python train.py --n_layer=14 --d_model=192 --n_experts=128 --experts_per_token=8 --d_expert=32 --d_shared_expert=64 --activation="gelu" --moe_layers=[0, 1, 2, 3, 4, 5, 6, 7, 8, 9, 10, 11, 12, 13] --router_score="sigmoid" --normalize_top_k=true --routed_scale=2.5 --balance_loss=0.000392 --balance_bias=true --init_std_router=0.0133 --lr_router=0.00105 --n_head=3 --n_kv_head=3 --head_dim=64 --vocab_size=15289 --norm="rmsnorm" --norm_place="pre" --norm_eps=1e-05 --positions="rope" --rope_base=10000.0 --rope_fraction=1.0 --qk_norm=false --attn_scale=0.125 --tie_embeddings=false --parallel_block=false --init="normal" --init_std_qkv=0.0485 --init_std_o=0.0602 --init_std_up=0.0694 --init_std_down=0.0694 --optimizer="muon_variant" --lr=0.0113 --lr_mult_up=1.2 --beta1=0.95 --lr_head=0.0103 --grad_clip=1.0 --warmup_steps=200 --schedule="wsd" --decay_fraction=1.0 --decay_shape="linear" --final_lr_fraction=0.1 --batch_tokens=131072 --seq_len=384 --doc_mask=true --train_tokens=527600000 --steps=4026 --dataset="wikipedia_en"
Below are experts of layer 5 (counted from 0) of a mixture-of-experts language model. Rows are named router (the router's row for the expert), down (a neuron's output weights, with its number) and show model dimensions 48-95. Each number is 500 + 40 x the weight over its row's rms, rounded and kept within 0 to 999. Numbers have three digits each.
After each expert's rows: a language model's description of what the expert responds to. This comes from a sample of Wikipedia text that the model never trained on.

# expert 30
router:486528437412494438523519489519508517418471567462501586417463502514453477600458505577545484523512464458488427459534438491468449470450534483439527
down0:478516473505523529441494537485520438489541543560562463551468505525555547514501448554486482530471503487566512507492516403545521491580506548520393
down1:464467516441590464466491495428527463492545518538538473518553499480566449484474500544513478533566519480500498518470550519483507507546498510533413
down2:439482485519455536636475516480517497468562492435536486509481494492443445479539457443528444476541502465500509508505517499438526507527490505502471
down3:457508513485518429503454469430483498533507512438503527472545438458486504520485517515563537565467549504533462493453490501473522446490493440474575
down4:493424466501489485470520500528474473536504518512525435507430502533487468475485532528498481562563508488512550500541457543471553509534533466498557
down5:548518521495489503572563491515435536550503488539532427472538483498503434434579457517547507495527531500491432582519462478510471510498526432480568
down6:488562491521553518534494554497521502482518444533535483529469516469457522513563498436570492502516435555454489496449561401462481482493460509424498
down7:518540497463459442515491518497482453426499524461535572535527528532468466428551426511547458466536437510486460491520474539443523537456540383501499
down8:510422501588552517546486480535460505435583417499445528476479459527532549532497441490507575494543530429551505469480489504538492586535528540519554
down9:462454471471519497463559559495500501527442545474431480465497504530524479485492444547536464482514486513427526501552439484485471483449529462414499
down10:481487486557552593458444477584510495555504522507496470476472508542515449514484482527518450515500483481531557546438531522447471569505501438557493
down11:562536496543472479591489501412462408551523486496484508540523570504537483538574517496523491523438504456470502430553516508494536528517474528434514
down12:483409493510580533493510449518480483463480534519483478497517494447511453503507565501429512463476452516490515573491540524550528481525496526522430
down13:453516531406492484497492529525547481511496440512454530527492507492477432456516470474476526635474477474546480521461488541467487430497474584498503
down14:524559520494506507486470500457519515494444473495461570525548491533524532522516555486553461538471476502565473569403393554498379492505509528470466
down15:527530499520425534502534540471473512492521504531509533465488496469591506513558530546493515458495454580548460544539526532462477502456448520532474
down16:503486477553552420508462478424515549445430426417495529546436468543492490418497476445451474579492462544509524481407488442563571455528437548511436
down17:466484556466461535533536466511537508487545489543541466521534440486470519449506506515563536475548543547517438499524431515447515519520475434488566
down18:577487501539427459470581494456467525498543552462507586526442575529510512483483488512497445468507550444517473503474502459539508467520484462513442
What it handles: Closing parentheses, quotes, periods and commas ending a phrase, often after numbers or years, such as 2007), km²), ago, and ."

# expert 48
router:521595553515475470484487444493499467427492507526499533477496474558515460548493553577543459500554526431482464482463407467444458497475483521489486
down0:499554527548536543517462457548546474579578514546493521491482487494498463435535506540544536434500552537505515511527601554480553481559405483494522
down1:456562505504542459471557457488471516452516450499575568513455551500522518467547469572429461557522443475543457548534479482496484510499519485493501
down2:468570435455525518542519553484465484503492533487494446488509474505522487492463466460567516542482474498590550488503531468502451536491472541484465
down3:504499604484470529552465444478485440464572468571550442491518494538487575512532509437548422439444480529529485513500496472486463510497466524500507
down4:506471498556531525496471525452493534642437506530518517532496524465530472525486482545478437462413414479491502484519490450495483519515497540476476
down5:484529474494579539513520507467433456549527436501471435529461512520465522482561488483553569510470476585522558526442518490487525519486531504510517
down6:420479468508539469467511455486478464520541528543554485489593545529499421487475487543469540542488484536548433575554483461472494448494514484584504
down7:457399447451440478516464461444485449507508506526558515532477500498416456430466483494504550548458515436531508466568507504438526541536510514477460
down8:481462508527447527523478461529518514467502505514431509488419481548544478518514432496509396432489477500475504499469556541496496564400539538403557
down9:478494456472484508466504436471461488463461510485466463460456509512629539467530499469527515504525491495507506462437445543542499507533521541487492
down10:532495418450506530500535484423543468543502454519495482521543430502483511488565498473519548463582512568507517532458468532480579560440466509475474
down11:461454509556502518495483472470494474470525497460486504462549512496409456511487483456556508577549465511568454471548504423450574503514493488509467
down12:426523511532480510540507442486535515535469476525499489507500561503449564522442514466460464460493545505474439471472532459464503497544442473473440
down13:475504474479551505462519497397535544607535464476423486499488537493458483483541514507519529456417474500540549466459475461420418508551513546631487
down14:499562528486457503480572440516504515440487510547546512450482466567620490461565486518587465491511491483505519515521505460473483555506556494588546
down15:499430462472489551461528542524476494481563520510503510565433505497505542516547580564488492494512448436523442496565468507442545483521505541439462
down16:509569524446582462444527408432555489504530475478514509526496475496560489518482540476499516458425497508515579461497482537489439493585507465511527
down17:492486506481557574561505478511464517558548521491511469496515513513469480471516508470533492527589487524515474448495459502514484420566487478486448
down18:576454464474415489460529537406531506499487518509534571512503555454504476460526480562504558463492542546464452483456445503519514480469491430490409
What it handles: Forms of be and has, often after it, there or a subject, and sentence-final periods, such as has been, may be, is.

# expert 61
router:510452489505471430448523481509554483448496524526538510494516493469455518507455508570483471441544577499460477419518464530451528444473495479521560
down0:491536576488501537444568496489496476500473483490470499487517455469524488440482431471537521539504498565541546481468440534506507483509486509504475
down1:435483589494519535534531469526544537512488464548409473519465540515514501597459507527485445527572536535486518578463477508491473541538566496496558
down2:554469561490481525486553432516548511551424469510496509507501479496503471538501492517438429493490510439489471538460524469529487443448569462473544
down3:446510459499500603513535508499585492503524512510532490482439530531508483458469479478469552456520514415498594488507423542471494578456551452524493
down4:494535533463456501549490496536438519446511479516511431527493476482539481513500448550513501480534533457527475517519462546518506579476502535491474
down5:445469447476571555506440494483506544462490473483506470567441491494507527490532516432496508415499387477514531504497517542546531485544491543515464
down6:454435527553476482546563518479477486483485461519503501479509498514464533478486514446507554534479529506492485520533460490464466427478542445491568
down7:548560482502546487481486426518579496548482529563540512558499526557544561488525517494508518442481506544540560550575505499522479522504534581521559
down8:459530508593545512453477481447473516522520427484449531470530475427511479441493494438519527541462515489558494492561484598487562484472567451542507
down9:450465494520578502423461465533544505484464441487492500487553454507464512439530501476593570525508508512448461466475544603524476481451449539436461
down10:532505422439430461465546501491497550564494531517478482478538486545561534529540545526507588522451474517472471493526517529560537564523418498446513
down11:553432526477538590524532490521430457435526544529553521547545488524503541539469543506423493550465451522562513520548523487412509486530462420489488
down12:552532495482480513460427546506531471520452556428560517423431472467443561513511553517435489482491488512528499542511530471509505437510491509434497
down13:551559474483457518579440507469494573444521556445518486452486463484518457491495487490427483482498571436549533550487539552538503439491545505521501
down14:481490428506558484453547536525518543523479465449534499517455475582505476573468552673404552575444568455511517560479505452414523497466465459524451
down15:460478408565551536521449514502430515528566546498530537489519537498509407497497535569512552471445442537576577503504447462470514536470480560477496
down16:472474504476448450523467466535455527475525501485550442515580479558485561441459584532529530432480457552540544529569506478526466481525512519489526
down17:530480491479441422505485534517448421487446495526497462502447464506461548524504425492486512460437473499471581473564573494460556559484531431573482
down18:502491497512462540532526462503465486447501480507497433480496539503468505469573551487566428470470446572454462450471472503519456531490457484516487
What it handles: Middle fragments of split words and some short nouns, such as yl in asylum, omb in bombers, ant in Mantua, rock, friend.

# expert 10
router:463484474475475552510437471529531530458577496490505541490428527484443475557476455537449516461506453426498484436500508477445404427475508514488539
down0:490513508527449503486498478434503469510561494582490568579553438483531483502591543486430551477549488501492524483503524502516583491492399482477487
down1:473432501613464461537472461542530560505543485469483512496512445499432451470540505452554507504465503521558452491481489497460506587532465528479586
down2:544516554471511504485607492434465548554448461484497490575518532438553551513518562473502488494488483484521495501492553416486570564518408497468512
down3:520542529473465515565508486539467536498539507451531511466450542506519529465534513559515584521493525528426430485554579519505454507484542492500531
down4:541539524516468515563474419452500467492398505452493473485418527526468442485489535488579518499545505528494479493481516485555489505452563444525445
down5:535438517506470433517506543519490488465527502531461478469472515484518453430490498531570492488455555497513566516510518515520446522472514426555484
down6:482525500534554517438531519505450452445501511519479592461505545499537519582421527484489536534522523508542492438453581470437478462584558466492546
down7:498467470542504495523509449521559542535488530506562464500471514521476542502481475437438480519586528489585596447468480471437547523479503461514492
down8:527410531496473524563485495460512497539547524456432548521548524538568490393508494469561484512417540516500459502564585447446497491527539463483540
down9:487465568499518482547495493410551506509510477457449472516541490540521507465491485437530552462541540528539491436510534515493525561507514540536528
down10:469550393522488539539554469487525523528538502562482491508557464489464504509504499525522553465498523551433511511500436526516491528486512369488515
down11:548557561545503528520447547525501500475524459533468532492523526574515426586530473488464499456638557561517478507526533540497559434502466537513513
down12:507512439518417563467561486443443525472529492471501488506465518451569475478511515466474470496465569490564515457485478560562485494472466515506499
down13:528483484458517470492533474483505439553538497503506452525498570535510525511488457530443472539552429490530537502502484590489537494546490483571480
down14:383535467480459497435524439474440425533445498468559487489475508435416510563544415410559487531477474524501446510493522482442547522518412479561520
down15:525456528472513504493517555494517457505574429521473491437448525438555458536533460484403589498510514521580562535543441478545481529498489434516454
down16:508419474579526555474509514503512434370452514453494497479549502440500459506469535506551548528519481477497515511567483510464509487490541479502454
down17:528441576536488518453576483500482516538461424491553481496472475557395456535508530476498477542504492489497523455460575522543493431489515479489407
down18:502537451498467467454483549445497498557482458539501473468502455507551502526474546555499514438430601503484459479545484506449521493510550593474515
What it handles: Opening double quotes before quoted titles or reviews, plus first letters of words and names, such as "What If, Sh, G.

# expert 23
router:590461445498539428524524503557424507499530501488468558455451536458497544518436537546420511443540494491429438465512495513413529468538603488532547
down0:510466529500517548553456544513456471509518485558557561561520506420477531540538517531458574470460544497476494480588548513438573521540490474393492
down1:540488556449472473477482505539550524513467463515464492501568443560510499443447499490477471456499521536498508591520455529459502459459512520552455
down2:503458512494455525532524460519568474463466431486510477426482450411519498496496499508492467464456542454532513484546459528487459485425524459509483
down3:461446475471502500430449504594516542506523523512487497579502438629571492431512496470558493539523414549537546488520561477467493536543530472526532
down4:492528459510519539489479533545564417530538523462464606488584476571535492478512502488426559437528546448492545542448530547498577550478564474450509
down5:494431528501517492447494461468469448453544508522489428558527451535584491494547499489488565445482495482501555504546540464509519432495451495431473
down6:529487497445533567445450539510505506480452540518529494515532519489590494515441476505517473416495468519524500532512470543526522438492466469423512
down7:585551527454477408536491552466495500522534477511461483526532541475487532539501499475518492511495549453461551548483494452527470501547524440536500
down8:528554518486441433528467489451496541527522560542543552516545526474483496502520528582559510596502511522514493520466477576505488515499488446566583
down9:460535502549515439441536463431449504462491469531577478490451454485461513415496411592445466537523550500464564547513524441478579464507452510497504
down10:432451462501445442454478507441569462467532471493501474513471532498525487455450546498537556506524459528536543533525505393587469460488523568490470
down11:512451538448528460510547544442510520491558547550553456545512452523446560459490490460537561489494498476474490465502502494502424507533567560510404
down12:463474579506484582562520461540498480509474502521446399502481489455440475498546505439500571503447431518443562526522505495450536526463525480529482
down13:532498436500484498463462593484428527512459551490552529538502502496505451523511526456412424475548496542500484476387546567530512457500436565498530
down14:478499459538496482592514491480566477479495543510552417444464543484533508427510501477551527584451509503561489560558480437484477544495514448513539
down15:566543494538523443511449500480444495525472575495531471516572546415595522497487529525532545500544471546540502501546545468513509478533525472441542
down16:475509489518541495415540480474546491446478556459517529513501513530421459532510472442533483514489415515533447524489466480589497473558501528487474
down17:475490462538574463540430530532488569493565472486483541491453485455481463546600528530491454618540501490490507487600514532473468497532417523452532
down18:432534435441511494512471531488522427522533495473586454513527506466524478510519526507456494439486529503475485485555504472575574560542476477499547
What it handles: Word-internal pieces of foreign place names and numeric or table fragments, such as Tashkent, Tampere, ISBN digits, hyphens in play-offs.

# expert 5
router:524505443479594437478409504519520505433503539530467547505486497499558533484469557512440586524585470510443450485502539486403454492495485549469524
down0:489471453555474509534447553524443493496442522513437482493449422483514486450512467490535557520453470452477556479478500512462488479485528567480584
down1:518501515480502513500477547529526467455490571457553527511536470554488542536474564514459491495491486512422421481563547430529532554537494478465505
down2:538449424534500518458573506498517507499471534498492515516455462532560512623520589463519468406541484583469497490450511508508534529504518453513453
down3:534460476513501501477435496502506492522495462525480459456407503445507527573495574549511497480517532497490542530499556483484437550510531540488538
down4:500520479550551485518475426509480465516497536469489474526529458472549529484502436483437506482478392499541518500381526519528520531458532502548494
down5:500451549509518480527463526458501481515502532489475519575535508515456515529493514449534509566501485546498505463429494460570491579448460496542478
down6:472528499460471517527503487471539505543445449497445553537462533469596496490507432521501499457472478503553539461504554476483484523479466517497408
down7:500465444510537420510485447505459523449473497386449555524442511581539477491447540595539455505483429460531472446591469474404530519486498535513509
down8:430518524434565613508520556456492524551460466497504426519487451553463506591549488528453533508487516530534503480526555456489488482518492515535526
down9:536476546504495513477519536521372425494509564567501457560491506566553497487483558431486542498538430475531532588491478566440527440495576535554519
down10:502512486557431518579522494418550507525535528502531529422500526509545553543476497493533478498539516504504515549483436471498480479535473458481518
down11:550490520506596552434471437543515548451524466443576562463492518467483489432548465554439462444544395492503476430524557535503572601545477495523508
down12:539455513543468501522546493536439477495460481490471477483443434512485524512449484538488570470526515477527506537562490482488488417540509462524551
down13:467453568468477514444467540510449484521451517497507481528526551472500502514434513561514525541502475454487462538502482437396511495448448555550521
down14:455509477471529543457546581506571501528537511450499437535484508534422472462618465468535498526520478492495462492528531483453505502542471523504505
down15:485512546481447467422501550452424532510480441467503535428537528536492492527435474587499566495464550528491508537526502485561466489480494517496415
down16:451528572420487506470464487483559520474535479506492481476485455563519542495448454433461458511511535499488548505557528483545462491530531530466515
down17:436486475538481523533420433482591500462495509483477481499492487537541502489546444472397515461532508566469591457516511551465534512495570557472562
down18:485583508458499479526572477478514502551512508471495471439479535442529475532499514434439539499510537538472502502476511472523446439498448520600442
What it handles: First token of a new line in lists, infoboxes and headings, after a line break or dash, such as Climbing, Third, Lines, ==.

# expert 50
router:483532490433598468502441497487502515493529523503459582508535516477485527537464536496494523470560530449398495508367479464504523503467462548511485
down0:481526513530486487507525485474468530500520451529450477513457469497499429496510556559481488528486490498565484429527482448512474549589433472515496
down1:514472480573425537482563418469437502507441476506536480501515497517476470510547464534457492501502491472569478549442527579465433537508509542525496
down2:472472592620521473524475466452452567518537479444522471551403465532512509563546482415518497429542505497437486530493552479533461505503533501402457
down3:426508487506472452521448484437550510544497567577527450537525505499508551547443490530519605439482463537468503518576435546475433457540564471456511
down4:535516534523535530544513482500545558530504478460524516526475486458429565530469542494445502536479520498551529563516598498513535512586566445495458
down5:426457508513474483476430500482484528467500488527478543585537498474540459461587457453540483545439489495538513457514540434488523435524560476556470
down6:524459510445492553505466580429462592465498482537501490540511493518532499511512503456519433435495479507513521522481578485524590553517500522555430
down7:498482544539437509472493486457493477530522541532480519445507531490471492519494556539427479503525505595587440477436516527505510561543477530519526
down8:464457485470534472561585461500460482507413518552517510492436503475508520483487484448520519477553511562469505518509436457458478481504578502543476
down9:524526458468490491554530607455523479481431509466449486490467527456509498471485436492450453440418454486547504548504467444514456514498533502595581
down10:507439484455495562480571489565490452486439562545525445561505497404484526427447451515454534548520482516555545551544542551496498516422472593473513
down11:467544548499473491471506535530541433532489565500514494526484397493499488507401438528510529512462470477467552532477522532528550529515436508521475
down12:496524461438431494479529465389473491525540502533521476468541478477469513524509576516481485551476532470550556486472470521486512574455485494494492
down13:401509485523440580491500459538485456512486500523533464537543466499552474513458509549507496538434594509519463439524460519527512537506505502407518
down14:548510453561468454466473462470495505512527545467516547524512513470525586525423425506442559540498533497493503466553546530545446505545505606493515
down15:462498469527522514368509537488481589504513490495538523547491520483550494419518577509489550427500478514465565513536559473551554476565470400454529
down16:467444469493482530506478476520517482439542598476552436500481496474544485512526549490527453505523481492529466536546505559500475462464557587561507
down17:533469521506504520501480493547493491441478480500456519494515551494474438481500517500439537472491528496532512488460524497374547496454564541558526
down18:522513461566509453479554508480547554596554483503485443501536466593471482387462470497536501557535537536491482571474466555492450437425412476472504
What it handles: Consonant word pieces like l, j, r, n, ut, ar inside Slavic, Baltic and Central Asian names, often after K, e.g. Ber-l-usconi, K-ut-uzov.

# expert 59
router:513532495472478490498496490532445510401486514525525519467510458500445478532509564537526473486462540456482434460514418512523519531431516457564506
down0:512530524502489577517526531534447500468514489489541498536464492601495518497540467567527542462529487475417507463542409478477605477508478460451592
down1:577486575516472537515472467481575444548457473539500464537511517497504465574466500528499481456531514450532516559499512433505570552501460540524538
down2:509460510520533507535465443537451412452482505451426485476480483537465405475514504456451580480527451456482499486511500496521488508524507513465570
down3:404478569449486469506555481450517496466551506497557557529525491484504502513462578459525559536511551449569446478523414563478503538534468521470464
down4:429522436526502523520521514571568546538499520497516525491464488509452495491509530508545537551502506536520560502541512494501483495429530498495489
down5:475499470541461437449550453523579444467535509544446510496534480486514483467518551448544521488463500556489517477477467480447508481525523519490525
down6:530483455490560476494480498509483485518524510493554546463562461482458505398570430541495481502542470625478531513439528472537545468464507522470483
down7:437418499468513498545419524538535479530523471511560505400506466529450474496493505538487398458524572542556498547493512447580462473490468545540414
down8:447423568578405439480506487511548539471507504525555478499471553496501496455431532459581476471485497483548552530503412457521464530408513511449480
down9:499481489500521481517521525501492437486475522494462475539420481486402556458508518482456440516552477545504497495377483530555540478463494484431550
down10:495477526522485522496517556560520494504500476457561422530476528446490519478451562543566441507514504507530521499493506480519448476479460540500484
down11:472477471495484498436569534484510552539525515472476533533457509482516527519479455495544486586528501456514532507470573542505539496501538508493514
down12:596518472535467556534552588486457534593502534500448416497525529517479514469530476589532453495501480472516521552524439438502528493488466498584472
down13:460556524530479553532538530440544522495407492496557494534440471512515511520520490584549439531481486500492473440583443476502532526562520436519458
down14:482433524490467496538547495541495562520512541493482477455505486400540482496481469487486468512514551536502548465570444593458500522423417560520529
down15:487490437604506488398448547463470458490492454515508464521514562495440498501418510478536506528462507476613428525431509489515489448532568513540475
down16:512442465459440468451515471558480482511543529458505495504484437482465515457432518507501561487523459457549494463522513525447551544528451476466546
down17:528495492525502455507504388474521477498518484550530483400530507461508467484547471471576531534475477489447531467440597520520535441541484489457524
down18:531519572542501468537489482484508507500507495540428563508564457542602507488497548522426491544543539486466496507437490489477549553538482539417515
What it handles: Sentence-final periods and closing punctuation, closing == and === of section headings like ==History==, plus table separators and but.

# expert 51
router:523496463479562501481483510539497506493458528480467550482498503476491463543458501499542482515529505456482472508493507457499471467488416594580530
down0:481464556485560469487524576510444414518551493484531549560524478509494479412545501574509544557493520551488577507535542544433472525493519556436536
down1:473427523470463508522552515481528541485461465528530470472513475423508493527451494517507516452491542490481470600470451502484530464453601567557485
down2:472501527552451468510507457458478466458489496464555559424505515502472556484525432528574476483468488572419482557498469591492536507523504525522465
down3:431454508458488582577547505444553511483536465550490546511451490492465577491518453539561591530448473484457535528517415518468494520526526478494477
down4:451546481506569444448511534489508499568541495486505498464491597522494567516538492517475464491531504511524539568492466517555509507521529511472504
down5:500488456472479483524588474487516497438533526450523509508518497446515486394549516486520502473483455537501519476483466447401519515487498415498533
down6:526532507469464483454509413506496481487488499498495501502474510485491579512586501552510427487490495542585485484564507558532549528566524503525525
down7:505536536494513575495436525471485500531429490562491535568517490474436545523509462433522490519520510491488518467487475454520466483648496553469512
down8:529528506574497513446496466495529564546451460521531462510495499467474569541445474557514544517457584472473560485534499524587495574497530478449541
down9:480544490507423526489473481446478527488547501521540562508435447429460556483484508539530421531468514498556530457373540502445523501489484496557445
down10:454488549536414463531518514508527500450569494423521450537521548452528453512504533525510483491455518521573524496491494493497457483514488487502493
down11:423564503524508549510446521463507459507531445550497551496563530435498477482519476519508489484516515538488538482475445478480541561510538537528538
down12:488505488512557497544485555493506599505563499463552509481544417533443495473477474470470519447481512487421509504547484517502536536407498427497542
down13:401470551527423481524529550475434485496561500478553515424526524546449460482463507479507453527455490554560498493468499479515514529528522531466559
down14:463480461571484458502469478538469487448509486529561542453451522544550512451543490530507519465526482518484432500549438440473544495501516504480491
down15:518488454503462419431557423448523539512538505499498487523500452519450510524553511491532547552512480552559509466526476462527498539521480546547441
down16:484549467508522483499483517509446507438485593470581435501491477396553518518437531547528488414542505495506485427452464449500453504506494478454469
down17:508522552496450470513566532472525556495492553496547569498509429522474445472463486469499444503475572540564514515522563471472478553509508477479500
down18:455492486497485545508482439478530449483483571533547490547506513531511446548475530525515581493506497574511530519453506523495476540481568553460512
What it handles: Middle and final pieces of names after an initial capital, often foreign or uncommon ones, such as Ed-in-burgh, Hard-y, W-ah-ab, Huang Yongs-heng.

# expert 42
router:547441518470558490489458475545513523496545563513525482493530524495569506581384612463419494483537487489426458481508481445474500469473489490549470
down0:530565545584453446488532543572542509481414452545392539504453522498491505538511465502536456536594444528499562603552450512507481504560509542548507
down1:493474496489499509491587498461543470458488444547552459477463507518512538475516529512535487551413559547531485491501509504549486486545439543491533
down2:458466506464464526423491534535486489518526542494477542547522517495479456466575454529491495502522416455625463475445526460504473553491476383571517
down3:452514493524532510448503520492477452533522534475550471501493478483456518512393534482550525479434562448505547513529498520462520496467532469464484
down4:546474568596440540472508472455488511532521504520517518478461527440532486498544474542507444446436598544466525511509422529532513437497456462444525
down5:483488506480486447464504445454493539503480487539533497484509443519531484421513565514510541507431505546545581457518566539496528544476486509486519
down6:493486508498424502438494549506559544413472520478474439491476453456491454430479447453589442531498437485519527538552482486535470476451537507534468
down7:448478558591518493531463477460488498566500524488509440478483515494527525542493510587526533515498504532452469579515438475493481514507508502510557
down8:543552502474510515503501418549497414510483521563515497516519452554528465469510558552443531499540524505449498446467530538532500456497556566454523
down9:482493522444497501488396452520463481495494513514536448590451504470514508556492508477468508455512484486488522487492561540554493594477488562446558
down10:470506495503525535561528450387494497461470510486486453539461413538514547477528478459506480446473429553450517451455500444502542525574563481527437
down11:527540527406496522511515461473521496516495470471476426516489433536556558518548496514446514514521511604561501438519577492536505521529548467516564
down12:443471525479405533567517493479523484454489509507518536457461485487478478461538520472588490539478491463414492462497447547509440497499502423565520
down13:503506435523479459498471520464475391501488533466480518539506444514543490509489548511503505493552549547555477419428496444469539487551559477426498
down14:513518519442544506490446493520568454454458528488494509485502503454468493491531444470382435528525505509529462495421479509517522443540477469547479
down15:526456522464493522521535546466355450580552501511471488446468524463493451468481506436498496529515455459480520446532532536505476451504496521451498
down16:425538506480563427458500582499488450439545546477526464549496455511545543562555467552472527483516458459499436568599451455580407528516438475481414
down17:499494473556563486452502518501513390511511556510444510504502513499501564504432488506453466462463487510555523494557581528420552485474488547518469
down18:473406521538494510457521436531533506491486515529550445470543464505550527517542471516440442505466552540541440477449514529529482508485536457467523
What it handles: Month names, year digits, ordinal th and date words in sports and biography text, such as September, 197-8, 19-th, day.

# expert 13
router:486436526497518491533455494541470548473502487481524501491521528542562480574503499497458520508505454464480448500448518414495459513432584543540557
down0:507459516483535470456505499500584516501501450510459488424441495584509439512509488523499481450494511494439472501470454466519493546446614434473482
down1:550473500538424525511487560497464500496579519500503530458539454449566508499508553457504570472522497464560521505534543567531458476488506501532430
down2:448491472519521533485509469504479516503536459574471521587450495493590511431463482582505556502496518577518566533522576556557590510449571488523555
down3:510578556520485503488486482530508524509441563548510550462505417454464519433434520469560459546525551492439414528499518478568574472494528583420498
down4:595501522471472506527564522500497523442501484410392475566456533534523535423538541545532454523519472536545556509489458561542510566517436565503444
down5:502407513513534499536610497511469494530475528502508505513506453552505511502532449475550441548498491534632562551478545465464514460478506433492561
down6:445532492538527486512457546482514470532497568498586478487473501517508507489545549486472530570477471574537548533483538437483449445546461507510559
down7:505523535516505466486486559467525478452511554518466468466530582511445531512484463542502534468465484442562459461445431474542544547580551551459525
down8:539512451511504452527531464426514414528580494508458483489426521492536627460522524471493456495507488493504498452485420479465543534512489540522460
down9:502428405435464529483563460498573501479568568488570513485536464476491487513478428518517473523549499492491429508472481562459531531593516460527494
down10:462465482512460541510551469449477545506511512543481492441522493527544499474496544534364560508484496560510488515419521542481502550527496451543544
down11:550491487497403590549506496523513572466515491504499508487458552513515499496519569432514519448541427526488467471485456512472507479494539528456476
down12:538455497460482519487512489500480519545543512487493478513520481490506477377537518559515485513423478488548493526497489511490591444471532460475531
down13:491473425500491535460461495553493401525484532506404442523594587549513531471541504540521532431519473566504554524483508612486573494521520531485509
down14:479528563571399517547443555491509487589439490501447491495479443488506470515490474536543509555450497477475536527518562538445573445475448491516513
down15:502477507569481471515518424532517515442444521509521427496491525481547474528543453492561521517494542456544532444541523557475481495419588522530495
down16:482441467502480440461513517528577470430455552488454531539506474476465423539487434461512488532496482477532518456485477467510486483523415511583416
down17:551505477456575547431511550439480491599460537505507449535565498488515550489479454462489502481514547548419517472497508427511537480498527517503497
down18:483454513450466446542446552490479501521526530538480463576518486527498484478520543516532523432445480548483497439522472568548455547548448433536492
What it handles: Mostly of after nouns like part, rest, member, State; also during, between, from, and name starts like William, King.

# expert 2
router:509433528513556495503482462530534516476536500520490583447471494496475471529456514523470548429519501503450464452466516482476433485500500504500516
down0:402436499475447537509492520460544532498518499499513586550503513433517531456495462408479504559426487509485578503548432524495551485486509496491479
down1:452469504507536506498532533537491554549459442517518515533559494436405555525566421477426465563510530438591528483444569532463527566472460470441551
down2:416455541497527558496517567535447580550529447520470525513499488484461489475484557590511493527533477461445486479465435497459473434534531451443489
down3:542555439513462536522456521474584532470434501442513414579525494584551509541579557486485452525475508447526503458545540479547528528497453525506519
down4:556524575510493482398482511548484464488476488436473472548522516480530544477523522552537466473418494481550491446551511471461497505449517580538473
down5:486491481537504463445497460389512500495452485504476548472511505488514451529542450469520526543506535555540533606491509498458500461515520478490574
down6:500476466495479504508517412509496570563495511478564478520496517483531514519512453460525532480540525454522531509574472493508513486468593423500541
down7:568538540560501518466491427486520524495416475510510441509426463417440583502516462543536465471501515455559542523526493449495504558485488490546481
down8:483411507512494456537540523539476458547465491517471512432469493492487523469468483495522483608570468524531521553500500542472472526501442369506548
down9:497570451504478484457487453485445480509574485520532502478479498392480481535449467570470498416476468494469568499494554482473497488571483553550501
down10:561451542511525466451392434505521493430428525530521442494552475509464485487468554482590503597473498549515472517430530510526518538493556502498487
down11:517530434493501521476472484496485478487514559478491533531596492554457548514487468447533517453483495520486459472556518555544530480523466503469481
down12:529589577482478515517527463540488505534541438497536545548428480490476521456509516435451477436536562536455543483499499530446479524545479494472562
down13:485457477559490508484454520425530547516548494530552431519486519439574587492548449509494476554541487469481581557531524521448504538470490495508511
down14:504531468538542546461493418443484453528534556506470574530500558500500579538497534510499481517550451489496530477496543457451517488505477507504526
down15:468411518538454519464518468484471448535536533540556474512500403428502538492452489494442492480484550548466506439522441540456551434534490465502513
down16:467423507547530500515492559429451597490491498512514465485508525493538468472531451513563514609489462568447542529500553518482441445554499516434569
down17:547528544450575458514536503469487427424443493513532437539507550487556479509484527474555466545444484508463541540528490500526433443446495473534483
down18:480476515543507496460472488497558527533496517523430460541532544473449522457509459465464503475502535463470502489493500488489505439473529512472554
What it handles: Single capital letters or short capital pieces starting names and acronyms, often after a parenthesis or line break, e.g. B(reslau), AL-P-HA, CHAPMA-N.